{
  "lr_router": 0.000377,
  "head_dim": 64,
  "positions": "rope",
  "rope_theta": 3780.0,
  "tie_word_embeddings": false,
  "init": "uniform",
  "init_std_up": 0.0354,
  "init_std_down": 0.0,
  "beta1": 0.9,
  "weight_decay": 0.0,
  "decay_fraction": 0.902,
  "max_seq_len": 256,
  "doc_mask": true,
  "z_loss": 0.0001
}
Below are experts of layer 9 (counted from 0) of a mixture-of-experts language model. Rows are named router (the router's row for the expert), down (a neuron's output weights, with its number) and show model dimensions 128-255. Each number is 500 + 25 x the weight over its row's rms, rounded and kept within 0 to 999. Numbers have three digits each.
After each expert's rows: "raises" lists some tokens whose logits its average output raises strongly, later layers aside. This comes from a sample of Wikipedia text that the model never trained on.

# expert 6
router:494537535492501478516516518501510485512486511509479516496487535445543464530517483474531496528497472526513533536474494508484486528473485508507450485527442493491471517478498479530546508476496459529455446467533509537532493472517476465461525519478488513470516516496466500534533481531480474529501502474509493538467550473493471493492519501473471494496508466458516517480489491484532528500521
down0:494486529496502506527494505521474487491478488515523486529484543449505499523521475538501501480461527439506477504453526498508476459505497533539476491508513480457494427503546475543541463485473465521495501505517521501495507546503492495540486476524483485523505486505535478450484488479503491478490472476525480482494547470531506539506510503510470504532540489520536516518488534450466503477489
down1:537470520512463478536487485485477494495469462506531448488486464508513494489533504515480470504536499519494536485576483465489468451479543503485501496465533492529505477502521494481492458485518556498476469522484540469495504507507498503481498478543504474503465506480547488473492534488507463461485475548540492458488522556535520500471441489495478472507490520496471533513496520524479495451523
down2:506483492487487542540533507505514517507501516532456509513512494516487492468498523476501507454499498497487509512527531539517519498528516511526485475545522542473472457513471515531527527515487496554506479491505501494562493526520546456536514544488481521492505494529527477534529474530544533499450498509506528479484533513519491492512446510557523515484525486502515503497471483512513537480480
down3:459532473501509494528546545476493524455515528491498519472510506497500506521516500498506498534488509476516506539518481464507484502539487508499514494492506527462531511516514502556506470472486498486448490543494512523480520538494518462509472482460522499517513517451561547493497550477482529489520529526518517521467528448550475499492513551435465491499490471517515506494511480547550512472461
down4:466492506471508511505504489532514526528519546526452520518511519500520525523479467525508491525475493505523515472555510496507512516496495491449428473541517531467504513469510469536501513515489532509529465485525486465489508495490492503514491461503524513453497505544502525503513418477535513511505498477483518499521508457492530509549491492542495452509510507492493519520496443480507497513492
raises: ".", ",", "\n", " as a"

# expert 25
router:507491532483465501533507548512534528553503461531501501468516541490492472474535478525536545458529502462490514479473534474527473498523443525527487546484522532447514488513510507500526497504471465531526547481526458512495498527492462467491476546533513468513548475511518503507470468511499510504509511490480509493522499512479495514491490500496489507468537519485522520505525476506479471478487
down0:490490531519478529474525531510502511514434490508526507497482515521495499486463478488525532490489561483492512447517508478509453539502502508481531531453434497453493538500471493545476487506509492529512491531534523497477532450467479488476497510486525523527467494504489518521440512514508500463474448498499505461438525507512499496484517527499473489508471489517447491503485531463510492511492
down1:522541479466540531516506493520501521465486501539479522504453516466504531500482527498508458523498498517465511495478504468510541567489529476533498459511544510486519547504497487526521503482525476484535522505550482477520466544513514479535528475449466463458506465477474531536540495499490523487506526484521504477511531505458452494534527498561489493485488463526503487499512480474501502534478
down2:489483518506507544517499432507523447519543535491493470499485540526470497476476477534533505460472504505506518426444531493470467476470464474477478503503503454446532518524478523510547505490469527532510486500493488505439513462527514512471501463510522469493511509530493471541504475520458506524451490527523444498471495523482513538506513464496485516524514501481534541487502500477472509502510
down3:499482475521500433451470518512494524483524494529540461506513522568509491500529537520513486534482490500534503500486498506525497524478483479446497500481531480516501501517489483501517463513515477483546523499508483465496552520548528500527516540495537516499523503460498459482483551518502516489503523504464506487493514442505481509497481485498500489499496487539454500509466509516512487535499
down4:469499530487540486517508525488465533489436525511531521477527475489455518486511514467470495508517492470491512531521466526479508511491489526478515505523526510506496524471501523528551527529517519505532501519483530465462472498467553492468503491467490499499469518495509461561519453499514472476475516517527511492438546489526515502516493516535510497499533500485493549478483447500495552496516
raises: " his", " the c", " the first"

# expert 28
router:469484475473490478510479503525518502483530482464533463492512457536484512508512517463475502487510484491492497485481520522545515522562507521489493499473531476482549535487468492453472470459499482514478458475517450530518483483543474479513520475513511536514507527500486531538517469515568456454493485521514512551512496477527483472506483474492462534500495496519523489489519514512499499533492
down0:515489510506488476514502491498513487506487509500521441504508496517532503498505494519515469515494483485484497522443518489509490532489515482495515584476494470484507482510508521507477526492505507498488500520499490466492483522473472475506512511493512472487504524512507498496502487484516473487523529517508488517528470481512502366493489494485499499519512534499515492509526523518500477490513
down1:540507522483499481422500513517507475479490500480484520511458504504460498514514495538533522493488506517513507481514535531505508506523474543478527473499463486516508497529485499495529510498441520517494502458508503500505445511539466441488513489533497496495499481473482474486508470485519498498511510475484512520472499516482507436468501463507494513551503513473514497495464469464482491527470
down2:523481522496521499506503480490476495526533504503522434497470505503529496513490522496512491507498497466500495510449518505530482497464515470533495583466486499491510495517489504475492489487501507513508498507519493490499490510476510500520526489503496479481513486522482474501504488499484469492484505513496480527560476516521501392501505525498491502513541506461494474480524490522492478496479
down3:478504501494517523521487513478516533510499490521467508467490492465482514482510454499482508480489483532460510491524514528473500466544497540494497455501534498530495533478528481522495514524505499532510501500515478506523499511512487488507498517470477514505462506471500466507473502509485521512488447519526506480444530508483499606500514522496496479527513478493475538552476486487526512472502
down4:489497517486521488474525520506464538493489532490507497521523525507500492517488519495514510470534528503507476497493477505470495467539490519512438466520499537544486509489485487519533516514493502490529495502499529482474492513507522485497468499513521528518527504482507506475486501458506505506530511531488469528462524515496500556510492504487503470475449461512486506522503490495516517518528
raises: "\n\n", " The", " In", "\n", " A", " After"

# expert 4
router:490453499482504500462492516519490507450493522537487521499483491457469497487530500458509501520491494513517532466518518508508499454483461502505501512434533518476460466471509498524502479537512502484463516502512483463511501516476534476496525495529496532536508506488529477529531527508473492440490493486505477508500490458535499556487519463510488516488455478466489528523483484500491488490450
down0:517522475492485475554541484548494529530488530441552511481461483504510499498514535509487495487499485474545524455510530510499504472549513496483482537503488483426512451489494470476522515460480522483479520504486454487469513509481501520465514499467522494524490502492533498504505539484514510494472502479490485482504483542538516532493511489502484488486480492474545505443425493458476505467529
down1:485491509515487504574485499559528462531461486493519506456543469529494518498528481484504505504488561490500524488480505552503510505516491477521532511480513470486517500467526507523514511512516524497506501541528477518466530518459526490430540555507478491532504513499497509504468513511545520473489518500486514511512519505530500525514505518488491490482477518506520559503506546516498465486488
down2:480471516532502484530516472450502509490546515500515525531532508522497518470528510491493501487498481504494494493556488544479455473483520459573515529452531530487479483505499520476510488502480448502449511494495509511493482466460499457489473497522495518509509461489483485534537547573497511452531519484504548511487526499483546526448519535481490503488505521486499476506467539468503494511477
down3:496477476514513529420463519497513537489457546495466501511520508489513510524533463545494482513487530520527483499488530505503498501528512517499466493467486489494513464517500555501501451482498482488537516557483506512497471541494511498452456478551454561483498508503507486524509469479479492532478485472486512517499487488511540516521472480504487494512526501497492545482555485523463509479500
down4:533480540531513545450448502448545517492520521477493520440511489475502518481468507491496474480510516464487501498438488464528490515554519495483467496502513494497505473490475529493542534493487538530503495517481481473492510498485479512497529486481506509478473493503514516479512468473522535521521521508469496447482509560467495527535465491482466470520490546509509520481520481509489475476503
raises: " successful", " their", " his"

# expert 21
router:494516543472529509501508481478539511483508445503443521509475478508506509543489539493527506497479491524486548496485502489520513459498509537465509475539495514490518462500537479518513509498497463566502489500476507525491488519522478490516527469500533520448507496485481494515494506502498501479484511512461470481514500510541510453527490450514496471474516501502478513537544497476470531485492
down0:536515434487490507547551549485502483485520526492463531514518502497474525505498550510470522514510497464520471499517459508548496487528513454496554502530546458500522491483521478510508453475545512494456531528499523481474516529512487534547508496538539497482539470505505516513488518468484532489480502525498501483489470535474471474522524488508529518476548517469486473451518526544500551467503
down1:534507538502505543502518497502495530476487489522453492503529477463540541499508452524463490488549514507505480501500509482509534517546502501556529475535523469505516472498494491502460508486505515500546447527491498495463482536473526444515552461509511529518513488547490457459511511497493501499497499532511503496487479500518528505499515498530484498493527506502497503523542501458504504492522
down2:506519466485527522472520499514505516489510456503487487503509515497505462499508521521494511498484513509497541473474498569495555484512532503495529513502482493511498556462464522482500554509459503518518472470494474480513496499485488498499460459522550502520514447512478520497486507499487486468504516499503482482509473479493484487465481460496519477540516494547503504468494521464466523557466
down3:494496455490502531508486530460534540475529477488444520533511496531501521482532477467486452530532497484510543470529444520529531466530490488463565447470490462463470513489486478519528505473474528482498496485500457499506472513527481491527488485489489545462468504518514479531490513505464498493454567479483503489510474516490484545526490531493546518487515503478511497554514511498522481488493
down4:529545516500450510569455536461517455485472516489462543549577497475442475506501532493489563522463515503530467495509541496557527505543494510509521528508520513484488460507528525496471537513507478496472523474488517529477544496519523493527504469477510515490508476511487528512501493504487504474513493539474514484468529508521489487515507475498504511457499530502496527514477490467494516484480
raises: " and", ",", ", and", "'s"

# expert 11
router:495513523514482463474448515460459509484530529520508488496457509532529539500486521483506476514494474514440479469528516517501462557476538530531506512488525523479511493518448536524505506523506521440531502524493506481539486495500488470489458477491517534500467490510483494467502492520519487456481517519455547491470504517479487494531522462498544494526515491512467538543499518527485540496513
down0:454483520508534433511533526540521507540495469514473493541484492478463546488488530517503477518537494479517515478523484536495511543505502535533500478528522483515518447502496478486506521497514506519470475515477483556465499495507508522500518462475491504458497473524511539481498560552480554513519516487518488483486482473487472486513503473463491485473529551488496477519484525514514472465505
down1:506466501517486555523459550485490524480468473482465516526505488506494531484501527518481480493480547498518474519491541453528508519488483475473487543490483494528476509494534490444545457478532516515515510472543481456507492557480453505484481533478494492488508530482485531503458508503545491521523499482514439488493534474476469545462508519488527506528445523512535480499495490436475512491515
down2:517539514499476508523460515474564456511488479552543508494485501504516511486521518480503479512518492496464490500512480532524494498468515511542477521493457484495470515494505492541532527506495548494529525588483494518509535500465498514483514497541471468516537530513494480484487482474512450525522509474492524524483511524518482493534518524501495502501497528525444490518489510509493502453447
down3:517509555505527517569508455488512507520525498452533479481508525482499508557529521511512486503489555453499506489464520508531487500491480481481477521515464519534489534481502509508466466506502497483490504513497480487483493507488496538551522484482495494503494473489522477528505493496533506525502485514487520499500444494507491507518525532540469473467494535484522495440518496450508513490518
down4:489518531503515476482479502464486515476500473475520484511439487529530507474489451495457466467530499481500502470497503509486546500475474496486514520530518494483523483485529481518497491546468491490527511558498481494475495463538481490491455526495503496510476498452500486529474546455526499470486472457508491518528454500484460511478511491561455519497527542513504535473530509522521520515526
raises: "c", "b", "ough"

# expert 23
router:500513509509539534487476448484471498476507458508531488513467503497502547507552525473500467470485520491503498492455446509521543536512482490427552481534513523473468518470479498527511522465501539511508494517499502496524525519495481506488528508458500525541472464460495461528501472508506510548510497563474497466485508512495496475484481534528482518474484492480538495554535490476532490482536
down0:513496527522470496552539469491476510482498504497506519499498466452525535532535486528476465525521515474505500531456471536489488494530483485503490509503527539459525498492524487504481503465509542499540526459502495510532524476476525508473496497507530512484467453510449490455494496526514542518516512503541546514510457553492472528503447494512487486534464502483497532501497531520520488506517
down1:484511522446516500522484509470486494520506463524517542519505466535524500498489468534500465473441498523529526546556543494480503497496487508530526465510472533493522522502478514496536531495530521501488529535497526516500463505514459464505477526523496476483546571552480492560506536567525517470487514478551524520481492503505519485469517493469466475454503516528475508505525461502510493477480
down2:499492516464479511538503473476517489548507521484490489506519489506498466534480458495501492469487498485526525526513506555522503498499459490482477521482460477517513490526508459492468522502469531482481473516514508543513505487458566529482511458524484509513530505524501527527482522512467485467487546488478503482522497543461511552484485565468504529529531507522481499514500464491526491477512
down3:478473501536469506546501451506481494509484537551469500495479510516499489509502501523473505493496512489526518503500510553473466534514490482514472496524459467537519512467499479521501505494504461496494492484490486494445529513490469495493445518432486517482480483561488487500488516545482489465487479460475539564561490504467542522500492526489464461483526501457462494521454496520481511500465
down4:494464514500495543485507484509514533548478535479532506478507494490473475476523530464524533495451459511513479526509491492481550522479490487535532519478481468509523523508493475512493472492467515500504470495498509545566521514497518513520499534529504525532474538504493518513507503540503498531499506551469476490480508472450502478533476543525499503511468489502462530529506469517498470480497
raises: "ah", "j", "an"

# expert 16
router:493481494521491534461534550525504490524489526510471487526446474502530512494474516444503497489473495481460518499521468500474495455500462480454537473505514494499550518470454456551514489532460474510503481531543488527477495516524502546522524525484531509492455508494478483547490489473538483491514479515490523496525550533493494470526500543505475470471544507508459507537535498500488491479507
down0:527473452485451508486519518476501503515477477521529516474497540509482471532505495507532471492517507487505510490512512493468505506512457528466512509462460479504454486506499512536519499460476556480529494517502462478494526484472486462457462488484524468528515507537487476488483444447491526533509489527511488535531470487463478521492532489513478558504492556504511516517479521544483478524539
down1:511510498517498493465472468511490479460481510499543490429530526480494522526479528468476507526519483493500508482510516509499487502531481514527516501463485526477506491523494523490505455507527522500466496505462517499520466525538503489436525523513553506493501503496471496527506488517478481508538481464490505497487538460499529487490527499517497524506511482482520564507496535522512512496479
down2:482480509515500529509448512520467493475494534518528500502494459516515503518503487526508520497523447508440528509530485461446453483509538519515516535480472489482507502508535498487456531536484523486502520507511529500482512481450527488552514487512476480466501498481498490442479520540457489546520534511493492471495509513515530529517492494532530550471518469470530511516513494522500512499499
down3:470488437506466508454444499531534486514484406495533503530483499494485484531450490468515470518493538477487499519505507525481500505482481522468453474510509460461510484538498461521506523479461539489542512467505503494541469492501500535515515473489483512503535503533471481505497521504495485511528516524503478460487538518507514472478509539480489524517500533556495467531480499470466506498475
down4:439545518499485465511502492515478500490496491515471510493498508539541495497542514531543451520481514499518500509455510485539438530527549490467504502485479501518509546468429508480522506476510505499527497520524486508459482487508457506493502510520499502515509474487490496470528478508471494470545494489522533528546501488520521497527507428498502458500470506519492463473500490471515506505489
raises: "ious", "ity.", "ief"